{
  "activation": "squared_relu",
  "routed_scale": 1.0,
  "tie_embeddings": false,
  "lr": 0.00191,
  "batch_tokens": 65536,
  "train_tokens": 549600000
}
Below are experts of layer 6 (counted from 0) of a mixture-of-experts language model. Rows are named router (the router's row for the expert), up (a neuron's input weights, with its number) and show model dimensions 0-159. Each number is 50 + 12 x the weight over its row's rms, rounded and kept within 0 to 99.
After each expert's rows: a language model's description of what the expert responds to. This comes from a sample of Wikipedia text that the model never trained on.

# expert 13
router:69 55 50 74 62 47 41 27 79 51 41 46 50 66 60 57 40 42 60 54 46 67 50 49 57 59 70 37 80 55 57 59 50 40 47 36 69 47 46 65 29 39 59 62 33 73 43 35 62 42 48 66 75 66 41 28 60 57 43 16 72 33 60 48 32 72 56 45 43 57 36 79 45 47 46 44 51 39 41 52 53 63 49 68 44 45 53 38 52 48 48 50 46 46 60 45 48 50 48 37 54 47 43 58 35 63 49 41 44 51 35 42 50 28 51 49 33 50 64 56 20 48 59 56 43 33 49 60 55 75 39 44 41 54 48 39 48 51 26 32 68 57 48 52 45 50 43 54 68 32 58 46 65 61 61 46 34 61 57 46
up1:46 54 62 52 48 60 51 38 68 49 31 46 40 50 54 74 45 38 57 52 50 65 58 37 69 36 52 61 81 48 54 25 35 50 40 33 56 63 59 61 31 55 61 55 45 58 54 49 63 62 36 47 46 65 40 50 60 52 51 23 78 47 49 48 42 58 45 28 50 70 32 50 43 40 60 45 72 42 27 46 41 51 46 61 46 47 45 51 50 51 39 46 38 47 51 49 30 56 42 53 45 37 55 36 39 59 54 46 57 68 38 36 58 33 47 40 63 59 70 44 39 63 42 44 35 40 54 38 51 38 35 49 32 25 28 27 55 54 52 45 53 44 47 56 40 48 46 67 64 64 57 10 36 29 84 50 41 47 53 46
It responds to: Infobox list separators. Line breaks, dashes, pipes and semicolons that end fields in infobox lists and tables, such as between Teams: and Medals:, or L; and 0–0;.

# expert 51
router:71 28 56 51 50 53 33 43 70 57 57 25 36 64 56 37 60 39 58 53 47 58 51 68 48 53 42 31 58 41 58 73 57 62 31 56 72 59 38 61 50 48 70 54 40 75 43 58 52 42 38 43 55 47 46 37 61 51 35 20 56 41 51 47 55 29 50 50 48 55 53 66 45 44 34 48 66 59 40 45 55 46 45 48 51 56 40 60 62 65 61 36 61 34 83 58 21 48 52 30 49 54 79 46 60 61 60 48 21 58 43 48 41 30 53 55 32 45 52 54 22 39 48 53 74 34 67 38 43 49 45 44 36 47 57 37 40 42 38 67 39 41 52 45 45 41 53 52 66 45 29 36 46 42 35 40 63 51 50 44
up1:72 36 59 50 47 52 31 36 67 61 51 41 40 59 69 40 55 64 35 39 31 59 50 60 46 51 44 47 57 38 56 62 72 51 35 49 50 53 42 52 80 43 39 52 49 54 55 58 40 49 30 49 54 56 72 40 40 47 67 36 53 54 52 44 59 44 46 50 51 72 45 61 51 35 56 50 64 60 34 47 57 41 46 38 62 41 39 64 48 55 58 34 40 34 67 70 51 61 64 36 63 73 52 40 35 37 61 53 47 71 46 35 40 37 57 21 23 49 41 70 69 44 48 64 63 60 40 37 54 77 40 57 64 57 57 68 41 24 28 44 41 39 50 32 61 26 49 63 30 51 44 45 47 42 43 49 72 57 58 40
It responds to: Section breaks and headings. Line breaks starting a new paragraph or section, and the start of wiki headings, such as ==Senior career, ==History, Personal.

# expert 18
router:74 35 28 69 65 52 34 37 56 63 58 51 32 51 48 61 63 53 53 59 68 66 48 46 45 57 53 40 67 43 60 55 78 37 63 60 70 51 48 61 20 38 56 38 34 49 54 66 28 46 61 65 53 54 36 40 53 66 50 28 49 40 57 39 36 62 49 30 48 48 40 64 64 69 47 65 59 63 42 59 66 47 50 55 49 55 51 52 60 44 64 49 44 30 61 61 42 34 34 43 52 49 68 41 43 55 63 53 32 61 45 33 35 45 42 67 30 64 50 56 42 49 39 54 63 56 60 39 34 55 18 74 58 54 34 50 55 52 47 44 34 71 37 62 17 54 52 42 57 43 51 36 39 57 56 43 55 65 60 44
up1:71 56 39 54 45 65 38 58 41 42 55 54 37 53 45 50 59 54 48 66 54 72 52 58 43 39 66 43 51 61 62 47 61 57 55 62 43 50 78 71 29 51 51 59 56 55 50 53 59 39 50 42 59 64 47 37 37 47 58 53 35 22 65 54 45 26 41 53 52 56 65 57 50 70 45 41 49 66 45 53 37 29 62 48 61 37 59 53 51 37 62 52 46 66 45 68 50 33 40 43 61 57 39 35 33 65 52 42 63 38 46 26 56 69 71 65 52 51 61 63 34 57 35 52 50 48 65 42 24 40 29 39 32 60 37 60 40 39 42 25 33 43 59 20 39 34 56 66 51 59 52 66 36 60 18 60 37 55 48 60
It responds to: Time and place nouns. Nouns after "the" or "on" naming days, times or parts of places, such as Saturday, morning of, night of, week, front, floor.

# expert 35
router:80 31 41 57 64 49 35 50 63 45 48 18 54 52 40 43 39 50 30 66 48 52 54 56 46 81 47 58 66 47 62 54 64 68 34 54 61 55 51 59 40 44 63 60 37 65 48 55 39 42 71 68 59 85 47 42 74 58 44 28 41 46 61 59 60 55 52 41 40 59 53 67 60 53 46 57 66 59 57 41 55 29 52 35 47 58 60 54 45 57 65 44 49 52 55 50 31 64 39 59 55 46 51 57 46 56 44 31 28 44 37 47 31 55 34 71 37 59 71 49 52 39 50 51 59 43 74 53 42 52 34 53 49 59 49 53 59 57 30 33 43 42 55 48 36 37 58 55 60 25 39 47 34 37 49 32 67 63 48 21
up0:51 31 65 45 40 67 57 57 51 66 37 74 64 41 56 76 40 45 39 47 36 25 56 48 43 72 52 65 38 41 60 52 45 64 61 56 46 45 17 51 51 45 38 59 65 37 49 64 78 49 67 58 47 50 43 50 38 59 42 44 64 74 40 31 44 29 54 59 40 57 27 50 58 49 33 43 28 56 75 48 53 42 58 47 41 65 59 51 46 45 44 53 64 42 84 41 50 58 51 47 31 50 42 66 25 48 49 55 61 37 58 48 51 67 32 61 19 49 70 55 53 64 52 62 52 47 65 35 45 44 47 42 52 52 64 44 44 30 55 43 47 62 53 52 49 38 62 78 67 52 36 47 54 51 46 56 67 57 56 47
It responds to: Noun and verb stems. Content-word stems often completed by a suffix, such as invest(ment), contact(ed), record(ing), abandon(ed), and nouns like help, term, market.

# expert 53
router:75 34 42 60 67 32 51 48 77 41 52 35 41 57 56 71 51 25 35 47 60 75 53 62 39 61 41 40 48 40 54 55 39 60 38 65 70 44 45 65 47 18 55 64 47 56 42 50 36 50 64 56 77 52 51 36 75 59 57 29 52 43 66 52 45 49 52 40 40 48 42 53 52 72 33 48 44 40 58 73 61 43 64 47 45 55 32 61 69 39 32 52 56 54 67 74 52 53 56 29 56 49 59 62 49 75 59 43 39 55 40 39 39 59 53 61 49 69 52 68 49 48 38 47 66 41 44 52 37 54 35 64 39 45 47 46 47 45 51 38 38 61 45 41 33 42 53 43 75 41 38 29 52 30 57 29 44 60 51 57
up1:76 58 58 52 52 60 42 40 48 42 47 66 48 73 47 62 72 34 48 48 78 38 42 68 64 55 45 48 47 35 54 45 45 69 47 47 66 51 42 63 54 60 55 35 60 52 53 25 46 50 59 52 63 58 71 23 63 57 56 52 66 47 48 26 23 49 34 40 45 43 60 43 41 55 53 35 34 44 62 30 57 54 45 41 36 42 70 53 60 49 53 55 43 60 42 69 41 48 39 55 46 45 67 46 38 60 53 54 57 40 45 53 42 32 55 48 40 63 56 55 34 48 60 73 41 52 44 50 41 14 55 22 36 28 29 69 36 55 49 20 33 57 55 68 59 65 49 43 58 29 47 54 61 46 34 43 35 54 52 45
It responds to: First-name initial pieces. Opening letters or syllables of given names in lists, bylines and succession boxes, such as R(ichard), D(erek), Ell(en), Lind(a).

# expert 29
router:56 42 46 67 69 62 39 55 59 56 48 58 60 51 53 50 45 43 33 56 68 60 61 60 52 58 67 35 65 31 64 63 42 56 44 31 50 40 53 70 35 47 63 71 37 68 44 66 42 58 49 65 75 56 51 59 71 49 45 29 51 47 59 53 41 47 60 47 35 82 49 71 41 59 31 43 55 48 45 47 63 28 58 73 50 74 43 41 49 60 49 42 42 30 58 54 40 33 44 22 58 37 55 61 39 55 73 49 36 43 70 25 40 66 46 54 34 63 62 52 39 52 46 47 75 43 64 54 30 53 62 60 44 53 38 52 53 58 32 45 51 51 37 49 50 31 45 44 56 30 42 31 56 50 50 29 70 60 49 37
up1:52 43 50 53 39 56 53 60 46 53 51 50 42 57 55 73 24 22 19 47 36 51 50 49 44 50 56 44 49 37 63 52 52 70 41 64 50 40 31 58 48 53 61 68 50 41 58 40 46 42 57 62 70 49 35 49 52 75 50 51 79 56 30 34 67 32 62 47 28 72 39 35 45 66 27 56 59 68 48 38 39 38 47 52 48 53 43 50 37 50 62 50 39 56 50 49 59 46 67 42 52 42 36 53 60 60 70 38 61 37 53 36 68 54 33 52 68 45 62 38 52 45 65 47 62 42 52 47 20 46 48 56 51 52 33 46 37 41 38 41 61 33 26 56 57 45 50 42 58 48 43 16 45 23 33 56 67 71 54 46
It responds to: Indefinite articles and adjectives. The article a and following adjectives in descriptions or predicates, such as large, single, significant, plus This, Another, Each.

# expert 20
router:74 57 49 67 72 60 25 59 72 48 58 49 51 30 51 55 48 54 49 61 38 41 76 54 49 61 40 41 62 46 62 52 58 41 28 43 67 51 44 54 48 35 55 57 31 54 42 64 51 40 55 59 59 57 58 46 46 52 56 19 45 56 62 69 41 35 52 41 37 66 52 73 46 64 60 53 61 49 46 62 38 51 78 64 53 63 51 63 63 32 42 57 29 31 55 64 49 49 39 16 57 53 41 40 38 44 42 30 39 76 60 36 45 43 49 54 37 59 49 66 34 30 57 43 70 42 53 32 55 50 34 57 52 55 64 47 49 77 30 48 43 59 55 51 30 40 44 46 58 41 60 39 52 42 56 41 74 40 64 54
up7:47 24 45 48 56 70 63 56 48 43 43 39 69 46 38 31 49 49 56 53 69 71 67 52 49 30 46 70 65 65 62 32 66 79 29 39 70 60 45 48 33 43 51 39 42 38 27 48 48 56 65 55 39 54 46 54 48 47 41 42 51 42 66 57 48 53 61 49 32 54 57 59 44 52 43 56 75 54 34 55 51 51 49 51 58 33 46 45 63 11 53 38 61 46 49 52 52 57 26 48 27 40 71 49 49 39 39 68 49 63 51 50 45 53 47 57 66 70 47 49 69 61 52 43 63 37 44 55 51 39 46 43 45 60 27 46 16 49 49 49 43 45 36 48 51 33 26 71 53 39 50 54 34 39 43 62 50 66 60 28
It responds to: Table header cells. Column headers and pipe separators in Wikipedia table header rows, especially election results, such as Votes, %, ±%, Candidate, Notes.

# expert 31
router:62 24 39 48 44 59 35 48 58 60 54 45 43 40 29 54 50 36 47 52 76 62 66 53 42 45 43 54 56 23 67 57 54 71 54 44 62 38 57 62 50 22 58 61 49 64 66 60 29 56 59 54 63 78 49 18 54 45 52 23 45 37 37 48 47 60 66 43 45 50 52 53 65 65 44 71 48 42 32 64 85 48 44 55 53 55 56 45 53 53 70 43 38 54 63 57 36 52 41 32 50 55 61 52 50 55 68 43 56 41 38 25 64 54 44 52 41 48 57 45 47 44 61 45 79 64 69 44 52 42 32 54 42 44 54 38 38 57 42 53 46 41 34 48 49 55 33 57 57 47 33 31 53 45 65 30 46 58 77 42
up0:56 43 43 70 64 35 59 42 58 72 47 48 48 52 53 25 42 63 76 51 76 33 73 47 36 50 48 48 45 21 71 49 53 63 40 37 64 57 49 51 30 29 59 69 56 41 76 73 37 53 67 57 44 52 37 44 61 40 39 49 41 52 61 44 57 40 61 35 57 38 55 46 57 49 39 49 56 53 40 58 41 34 45 72 44 62 65 51 70 40 55 32 62 37 28 33 26 53 43 37 49 54 54 45 48 59 52 38 57 32 33 72 34 49 58 43 56 47 53 63 46 56 53 62 62 65 43 58 58 32 66 34 65 79 44 30 40 39 55 55 43 44 41 44 35 41 51 60 45 52 43 50 47 47 38 35 46 45 73 55
It responds to: Mid-word fragments. Short consonant-vowel pieces inside or starting words, often in music and album reviews, such as autom-ob-iles, blas-p-hemy, pot-ent, em-ot.

# expert 11
router:77 57 56 59 41 62 60 51 66 61 48 37 67 37 58 43 61 50 51 60 49 57 54 33 44 55 46 50 81 52 52 52 60 54 32 37 88 41 44 51 40 43 52 73 35 54 60 62 42 44 71 40 53 73 46 45 54 36 49 34 49 43 51 66 49 58 60 35 31 62 40 68 42 68 37 63 60 55 40 43 41 54 52 34 50 52 43 37 67 37 46 45 54 64 47 64 23 51 62 15 53 50 57 51 56 78 62 51 39 62 48 49 37 36 53 77 27 53 60 67 54 44 42 28 54 47 64 43 50 54 43 52 38 58 35 29 46 56 30 46 52 56 43 51 66 31 58 46 75 49 49 30 49 52 59 44 57 46 63 42
up1:78 51 43 42 50 44 48 44 38 50 65 47 55 33 63 50 48 40 36 47 36 58 27 49 48 45 69 60 52 57 52 33 34 60 33 51 61 39 47 45 52 53 35 38 38 51 51 44 53 56 27 52 46 60 44 31 47 36 47 35 56 22 29 43 20 75 46 55 44 50 36 74 69 49 49 34 71 37 69 48 51 55 53 40 44 56 45 60 83 42 49 46 67 46 60 28 45 64 55 22 56 54 63 35 66 48 41 50 59 53 41 58 52 27 34 53 52 34 59 65 39 61 52 51 57 28 61 35 39 48 36 50 46 39 56 45 48 46 48 53 53 44 52 41 48 51 64 29 86 38 51 48 35 44 23 59 45 48 42 38
It responds to: Section headings and table rows. Line breaks, heading markers (===, ==) and their first letters, and table pipes at section starts in sports, awards and results lists.

# expert 28
router:71 34 54 67 59 61 40 40 66 41 50 62 56 56 49 39 39 31 55 71 41 62 47 51 41 69 42 46 64 39 66 56 53 47 49 54 75 37 52 47 51 36 59 66 36 65 40 71 25 47 58 58 51 56 39 39 48 67 66 32 71 46 61 43 40 70 66 25 67 67 58 80 52 53 36 39 65 60 53 61 39 65 51 24 45 53 53 60 60 56 47 45 42 28 73 66 30 46 44 44 46 49 66 47 63 55 66 32 46 46 59 53 54 41 55 64 47 59 57 50 45 41 57 33 60 67 34 54 46 49 42 62 39 53 33 57 59 45 42 33 42 48 42 57 43 35 33 50 71 27 41 45 64 53 34 34 62 68 53 60
up0:66 39 50 48 61 31 58 35 61 39 46 64 61 77 39 72 45 58 36 61 72 72 38 50 30 49 64 59 48 36 63 48 53 60 25 66 46 49 66 40 56 46 55 54 40 74 53 31 50 21 57 64 54 52 51 38 52 56 52 42 60 52 63 56 43 63 48 36 46 60 44 56 38 60 47 35 68 61 53 77 62 60 59 40 45 51 58 74 51 23 42 41 48 43 64 67 58 35 41 52 75 51 47 60 45 44 73 52 54 59 53 56 63 49 41 59 43 51 68 45 59 36 29 76 51 68 52 35 49 53 53 41 51 43 41 52 75 50 38 45 46 45 50 31 49 31 61 43 45 39 38 20 69 47 48 40 52 66 55 48
It responds to: Relational prepositions. Prepositions and linking words after nouns or verbs, naming origin, membership or relation, such as from, of, for, by, via, including.

# expert 41
router:68 35 55 64 47 57 43 48 54 37 54 58 54 49 51 58 58 37 63 49 72 67 44 61 41 77 46 43 62 48 67 64 61 45 57 58 59 55 47 53 49 37 82 57 36 58 51 60 53 53 85 62 57 74 49 53 58 57 51 33 30 39 54 40 49 51 38 42 48 63 38 83 57 57 48 40 73 50 46 50 62 19 59 66 47 73 49 53 68 46 55 51 26 40 42 57 42 51 53 33 56 33 46 47 45 64 66 53 39 65 59 56 53 49 51 60 51 61 81 58 38 42 39 37 47 39 63 44 45 59 39 40 33 56 56 50 52 53 46 51 49 68 36 61 51 33 37 45 56 29 31 33 55 63 41 33 63 76 62 60
up1:52 62 44 46 78 30 73 54 47 63 46 57 68 62 41 59 56 50 46 51 65 30 52 42 26 64 86 65 53 35 62 49 55 44 55 34 55 42 30 52 43 48 58 70 57 53 55 49 70 55 52 43 72 50 67 36 35 37 37 49 60 48 61 47 40 54 62 58 45 71 54 63 38 41 66 40 84 55 47 43 34 50 27 38 47 48 62 48 57 51 50 56 39 37 52 56 35 55 55 31 45 70 68 58 29 65 41 52 51 74 50 62 31 58 33 63 55 42 49 56 58 49 46 58 52 44 51 47 49 60 59 33 68 35 37 48 67 73 45 50 67 71 55 48 55 66 39 50 44 28 47 41 52 47 47 23 44 59 46 47
It responds to: Ordinals and time determiners. Determiners and ordinals before time or season nouns, such as a second season, the same time, his next film, the 2021 coup.

# expert 6
router:84 50 47 59 46 59 40 47 45 45 65 41 43 53 49 38 45 37 35 56 63 61 47 41 36 79 55 53 84 44 75 47 55 77 38 59 62 50 54 57 59 22 58 54 39 47 46 45 54 35 51 58 61 74 36 59 39 65 56 26 49 28 65 62 59 56 69 40 57 58 57 78 48 68 33 55 66 59 59 61 70 59 41 66 31 58 68 52 58 29 38 47 57 53 54 59 41 63 56 36 66 40 39 62 54 48 67 47 50 62 52 37 58 48 49 59 40 66 66 56 49 47 57 45 60 54 59 51 41 59 18 53 39 50 28 50 45 29 32 59 48 49 33 60 50 50 40 56 51 45 39 38 49 57 47 39 52 65 41 43
up6:33 57 75 71 54 67 46 55 57 52 30 22 28 45 57 56 74 28 36 57 34 50 59 46 38 46 54 51 43 56 33 49 54 55 49 41 38 29 54 43 46 51 71 56 27 55 59 37 43 40 64 55 56 60 64 35 49 60 49 49 46 40 63 60 51 70 44 34 60 81 45 76 66 63 46 33 54 70 43 59 47 51 32 71 60 56 44 29 46 52 35 62 60 63 62 68 50 56 52 54 56 42 59 60 52 41 42 52 45 35 75 56 55 46 56 40 47 46 72 36 35 49 55 45 46 55 62 55 46 69 54 66 26 49 45 35 61 61 47 59 49 64 48 35 53 38 38 72 53 62 54 27 49 44 25 46 53 64 38 53
It responds to: Table and stat separators. Pipes and semicolons separating cells in sports tables and racing results, plus car makes and "(aged"; e.g. team | 22, Smith; 8.

# expert 4
router:64 45 47 64 63 62 38 42 62 59 61 33 48 58 60 58 32 40 44 61 60 58 59 78 53 69 54 46 56 50 59 56 47 41 51 53 52 35 58 49 43 28 54 60 38 58 62 61 39 50 46 65 57 72 15 36 70 74 48 27 48 39 38 57 42 41 54 33 32 62 59 74 52 51 27 35 45 55 56 64 48 56 59 64 37 66 45 48 48 52 59 32 44 34 59 67 45 48 46 31 54 49 53 61 58 66 74 36 41 60 51 41 48 43 57 59 41 64 61 53 50 57 50 45 52 50 42 42 55 52 25 71 33 54 45 48 69 54 43 33 37 35 41 54 35 50 51 73 71 21 49 51 43 48 60 20 56 68 53 60
up0:56 47 38 54 40 74 41 54 46 40 56 40 53 44 55 58 29 34 49 58 46 50 29 61 50 71 62 43 45 63 49 55 59 37 31 59 48 45 62 39 47 49 70 48 58 25 53 68 36 34 47 52 52 57 39 33 45 60 50 53 53 43 51 31 56 39 73 41 35 63 30 41 61 69 50 42 50 53 62 58 40 55 46 38 64 28 62 46 42 30 62 43 68 56 34 56 40 47 78 46 57 56 29 36 75 65 55 40 58 62 75 61 48 43 62 62 67 38 42 34 57 32 86 51 56 30 34 37 61 65 32 61 46 36 37 46 52 68 48 62 38 39 17 50 54 56 44 50 53 60 52 46 37 55 40 41 39 52 42 53
It responds to: Clause-linking conjunctions. Conjunctions and wh-words opening a new clause, often after a comma, such as but, because, although, that, how, whether.

# expert 48
router:74 48 55 62 54 53 41 45 64 62 45 47 49 48 49 54 47 42 44 67 66 70 43 41 53 75 40 43 57 52 65 47 59 40 35 35 53 48 67 70 19 32 49 59 31 73 34 53 41 50 47 50 65 65 49 28 59 54 70 29 41 42 48 59 48 51 61 31 43 74 42 58 69 58 58 48 58 52 30 50 55 48 47 62 45 59 52 49 51 46 60 55 48 30 46 60 39 34 41 34 53 56 71 65 49 69 54 27 32 51 36 22 37 39 28 57 43 69 65 73 42 60 57 47 41 48 62 64 45 65 20 68 55 47 35 55 43 53 33 43 45 37 34 44 46 53 41 50 65 32 42 45 38 57 49 39 63 50 52 39
up1:49 62 47 55 33 50 59 37 57 55 53 09 50 62 42 46 43 57 36 71 67 61 68 32 30 59 49 48 41 61 56 51 39 55 41 58 45 46 48 62 51 37 47 63 54 51 46 44 56 48 49 50 58 50 71 33 77 48 49 32 41 64 26 67 50 44 42 41 45 72 59 70 61 62 39 36 52 58 65 49 46 21 26 53 42 51 46 64 37 51 43 54 60 37 40 40 47 49 46 47 23 72 57 74 54 51 48 69 26 47 38 44 27 45 42 70 57 46 51 59 62 60 53 35 44 69 54 48 28 58 39 49 54 41 32 45 59 63 44 49 48 23 56 65 61 52 54 55 55 76 40 50 49 42 57 53 57 40 70 29
It responds to: Group and office nouns. Nouns for teams, competitions, seasons and offices, such as team, season, match, champion, election, president, bishop.

# expert 12
router:67 35 52 64 64 59 31 46 73 52 58 50 61 49 50 44 36 37 57 50 55 59 54 55 53 62 46 40 89 38 75 48 53 48 42 45 58 43 39 54 45 33 64 56 28 74 54 70 41 69 60 66 49 67 52 45 50 63 62 31 53 31 40 40 44 67 46 27 46 69 58 83 73 59 35 46 61 59 57 51 58 45 45 65 38 76 44 64 60 35 30 41 52 38 62 60 48 44 42 48 43 41 50 43 47 39 67 54 23 54 50 39 50 57 58 51 29 67 61 72 43 35 44 38 54 24 61 58 36 58 55 54 20 46 45 50 45 52 50 54 52 57 48 45 42 28 52 60 50 48 52 38 55 52 51 51 66 59 52 50
up1:43 39 54 52 73 49 35 60 41 37 47 30 75 61 33 51 35 38 35 46 67 48 54 84 43 42 46 63 66 53 64 50 42 59 54 32 43 32 48 54 41 60 52 63 58 53 51 32 40 47 48 56 51 53 38 51 63 71 68 53 33 46 53 50 48 70 32 54 24 59 43 61 76 56 24 34 49 53 59 48 58 47 11 47 47 59 27 45 40 52 43 40 42 40 70 44 48 49 44 56 71 21 47 50 49 57 67 42 45 38 58 38 58 52 74 57 37 54 42 51 47 64 59 31 50 33 65 47 66 58 54 40 45 36 43 52 36 62 59 62 44 63 66 62 40 53 51 52 53 53 52 19 42 50 44 49 45 69 42 59
It responds to: Nationality and region adjectives. Words after "the" naming nations, empires or regions, such as Russian Empire, British Isles, Spanish West Indies, northern, Royal.

# expert 15
router:76 35 48 65 54 54 59 48 71 44 43 33 49 44 46 54 56 38 40 54 60 69 34 55 43 62 47 28 61 46 47 62 64 50 51 54 59 43 51 57 44 27 58 60 37 52 57 51 31 43 54 77 63 55 45 37 61 57 55 21 63 34 66 58 61 69 64 39 58 48 57 74 39 62 32 36 66 37 54 62 57 72 44 37 46 54 63 42 68 40 50 38 51 41 61 64 42 37 46 50 51 45 38 48 38 53 81 28 34 61 66 43 47 64 54 65 45 51 66 58 51 44 61 51 53 44 52 49 25 56 62 70 33 38 47 45 50 57 28 51 36 48 36 43 30 49 46 55 63 13 35 36 43 45 47 49 65 61 51 64
up0:46 18 54 53 56 42 55 45 57 51 61 26 42 53 41 63 73 49 45 56 31 56 53 56 47 64 58 37 51 43 41 54 46 63 54 50 55 17 75 61 72 55 47 40 35 49 59 76 49 55 62 54 72 59 68 59 50 24 38 36 55 36 52 37 29 31 61 35 60 59 53 47 38 64 49 51 79 48 55 60 64 52 43 43 33 51 46 40 62 31 64 62 72 29 63 44 19 41 41 41 49 57 51 46 45 34 60 46 48 46 60 44 32 45 76 63 56 55 46 39 45 33 56 48 77 61 48 56 31 51 53 46 49 37 65 52 41 52 47 53 48 54 34 71 38 41 31 65 46 42 35 37 44 49 52 49 58 43 52 56
It responds to: Linking prepositions. Prepositions and connectives after a noun phrase, especially as in casting or release roles, plus of, by, with, and year-comma openers.

# expert 8
router:63 32 37 63 62 56 41 44 63 62 45 61 51 36 57 39 44 36 45 45 49 59 40 54 38 68 39 46 63 44 59 62 64 76 40 55 67 59 31 66 56 35 37 47 40 74 67 49 43 51 57 51 63 54 37 44 45 49 58 32 49 40 40 54 40 58 67 31 40 64 50 67 43 81 61 53 60 63 49 65 75 56 51 56 57 64 28 66 46 48 40 57 39 60 69 56 58 52 62 22 57 45 60 48 65 59 49 38 41 52 39 56 49 36 27 54 28 74 57 50 36 45 64 38 61 57 54 35 41 40 38 72 31 61 55 41 63 39 19 41 51 43 49 43 54 32 33 67 51 38 36 42 53 40 53 52 66 57 66 52
up0:53 48 57 59 56 45 40 14 61 57 56 61 60 44 75 56 17 52 43 55 64 29 79 59 31 62 41 40 50 50 55 53 37 79 39 28 59 54 65 41 64 49 51 61 23 52 44 46 43 63 48 36 50 51 38 29 38 63 63 43 46 52 77 60 60 58 40 53 48 37 38 52 57 60 57 58 52 48 44 44 47 44 71 59 43 59 68 47 64 36 44 52 29 43 57 47 35 37 55 48 59 46 42 54 63 40 57 47 46 55 34 63 47 60 34 35 57 69 31 57 56 71 59 38 75 46 37 35 62 51 62 77 19 31 51 48 42 65 49 62 37 46 61 56 42 57 66 56 55 53 51 52 53 36 50 48 60 51 49 56
It responds to: Germanic/Nordic name pieces. Middle pieces of German, Scandinavian and Central European place and personal names, such as -stad, -berg, Nord-f-jord, Gut-enberg.

# expert 1
router:69 56 31 61 50 50 36 59 74 45 48 31 65 59 41 49 47 32 39 59 55 53 52 38 58 65 47 67 62 42 63 59 46 58 40 39 73 24 50 62 42 44 56 52 52 45 49 54 42 49 33 66 73 71 49 42 48 68 55 27 46 54 44 42 39 52 71 25 27 69 52 56 52 52 57 54 57 38 62 62 56 47 75 36 33 52 46 57 52 43 63 34 39 38 75 37 25 58 29 38 46 42 37 66 54 53 70 53 37 69 36 47 40 58 29 44 44 65 52 63 44 58 42 40 65 39 65 52 26 55 40 59 50 55 46 37 47 43 49 45 51 66 40 52 58 52 34 40 73 24 48 23 56 45 55 50 59 54 55 57
up0:58 30 30 53 45 59 30 40 58 48 65 60 52 61 42 55 45 35 76 50 51 51 61 48 32 55 35 37 73 60 67 49 58 46 36 27 69 49 61 70 28 47 40 46 42 64 64 58 57 39 46 35 41 57 54 52 72 55 69 43 37 43 62 51 35 37 50 52 32 47 35 43 38 34 53 63 33 53 59 54 43 51 72 52 53 37 54 36 56 46 55 53 33 41 51 41 26 56 66 55 49 54 48 13 69 54 64 56 51 67 63 42 47 50 52 56 52 22 66 61 32 46 65 58 56 28 38 69 39 69 53 59 47 59 48 50 46 48 58 46 33 67 59 59 47 44 55 44 65 35 41 39 69 57 41 45 63 42 39 78
It responds to: Passive verb stems. Word-piece stems of Latinate verbs after was, is, been, which continue with -ated or -ized, such as recogn, demonstr, anticip, hospital.

# expert 33
router:69 47 58 62 70 55 45 52 72 67 58 47 53 58 46 47 46 48 51 54 58 54 66 50 33 73 43 54 80 56 69 58 58 39 46 53 64 42 61 53 50 36 63 63 26 62 53 63 58 62 39 73 61 62 29 39 57 54 58 33 44 41 60 48 47 53 49 28 52 75 56 58 60 61 51 43 52 49 55 57 62 39 56 44 42 66 48 56 71 49 64 36 39 31 62 73 48 37 46 35 66 51 64 53 63 67 65 34 14 48 35 48 51 27 41 59 27 62 65 72 52 39 62 39 43 50 69 53 46 61 39 61 42 46 40 49 64 41 34 35 37 59 48 50 37 49 33 67 65 36 49 44 65 50 50 39 47 71 55 59
up0:45 45 24 53 30 47 33 55 53 73 40 33 37 44 28 51 35 63 30 50 31 41 70 53 42 40 29 51 60 55 68 60 33 49 46 56 44 62 54 50 55 51 67 60 51 31 54 47 51 57 43 70 64 45 47 40 56 33 47 46 57 52 56 39 56 61 48 47 63 59 52 47 53 50 46 54 44 63 56 51 35 43 53 58 53 39 51 30 41 53 39 49 25 52 59 59 29 73 34 50 40 37 49 75 51 65 68 55 37 36 47 58 45 49 63 54 41 62 55 76 66 55 62 28 61 55 75 58 57 56 43 55 43 54 31 45 27 52 52 70 72 40 63 57 67 46 19 50 47 49 40 35 67 21 51 64 59 71 52 56
It responds to: Plural noun endings. Plural suffixes and plural nouns for groups of people or things, such as soldiers, troops, farmers, vehicles, plus some place-name endings.

# expert 61
router:64 30 25 57 72 56 37 40 75 46 47 25 63 53 43 44 53 29 53 57 65 72 66 58 40 69 44 33 84 54 55 46 53 51 30 46 68 63 60 66 31 22 69 37 30 53 58 53 36 35 62 59 55 59 47 44 61 51 49 37 50 30 45 47 49 52 48 21 35 70 43 57 56 53 52 63 52 48 48 55 52 46 41 43 37 43 46 46 40 51 78 36 49 36 55 31 48 46 36 48 66 52 54 40 72 57 68 42 40 40 44 43 63 50 37 61 39 67 61 65 49 42 50 46 55 35 63 55 47 48 61 57 52 52 60 51 53 31 40 37 60 51 50 55 49 50 46 56 59 27 26 48 66 51 64 34 59 58 70 50
up1:51 44 34 65 63 52 39 57 56 28 39 41 49 52 44 61 35 55 61 49 30 53 48 37 32 67 54 42 51 45 51 43 67 37 23 42 48 58 54 81 45 27 57 31 33 38 40 48 34 45 64 40 59 56 51 43 64 40 27 48 26 34 37 55 57 48 39 21 24 66 66 43 35 50 45 52 47 55 60 47 62 42 51 45 53 58 52 43 62 62 61 36 56 45 43 38 41 60 37 51 56 57 57 68 64 59 78 31 28 52 52 47 72 50 41 49 59 56 37 45 24 72 29 34 57 58 60 50 39 66 53 46 46 59 44 33 55 35 53 38 50 63 61 66 53 53 49 57 46 48 46 67 38 56 75 58 72 54 56 43
It responds to: Latinate word interiors. Middle pieces of long Latinate or technical words, usually followed by -ation or -ers, such as class-ific-ation, V-ari-ation, superv-is-ors.

# expert 0
router:72 54 48 60 48 58 34 46 54 53 56 54 56 32 48 41 33 59 44 67 65 75 31 48 46 66 51 43 67 52 82 48 54 47 26 36 56 40 53 60 45 30 72 39 41 58 53 59 47 57 41 43 58 57 47 27 40 57 75 30 53 46 51 47 30 53 52 34 38 55 29 65 54 49 49 36 69 48 59 60 59 56 44 37 38 71 43 55 58 30 30 47 45 46 45 56 46 45 33 21 48 40 49 43 50 65 51 49 39 32 60 30 67 33 57 59 44 42 43 47 55 37 60 54 52 41 46 47 49 49 35 51 32 51 31 50 50 67 35 50 44 47 53 69 51 59 39 53 74 15 38 45 48 43 52 35 54 52 85 44
up1:52 56 37 53 40 50 27 41 45 44 38 50 46 30 54 42 61 62 23 39 62 69 47 65 29 65 40 21 63 66 59 50 33 55 35 60 51 58 53 60 48 41 53 41 43 32 47 41 36 61 22 51 51 57 42 39 51 51 61 39 23 55 47 46 54 46 32 47 19 57 57 44 49 52 27 45 69 52 60 43 48 41 42 44 26 68 35 59 57 69 46 51 63 49 53 55 27 28 46 50 42 40 32 48 44 74 42 55 41 48 46 59 37 56 40 49 40 35 59 43 49 67 46 49 61 43 79 39 48 58 43 60 59 56 51 41 60 64 61 49 58 36 62 65 65 57 43 65 72 29 59 61 39 34 44 58 47 67 75 45
It responds to: Award and ranking phrases. Function words inside sports and award titles or rankings, such as "of" in Rookie of the Year, "the" in top 500, "per" game.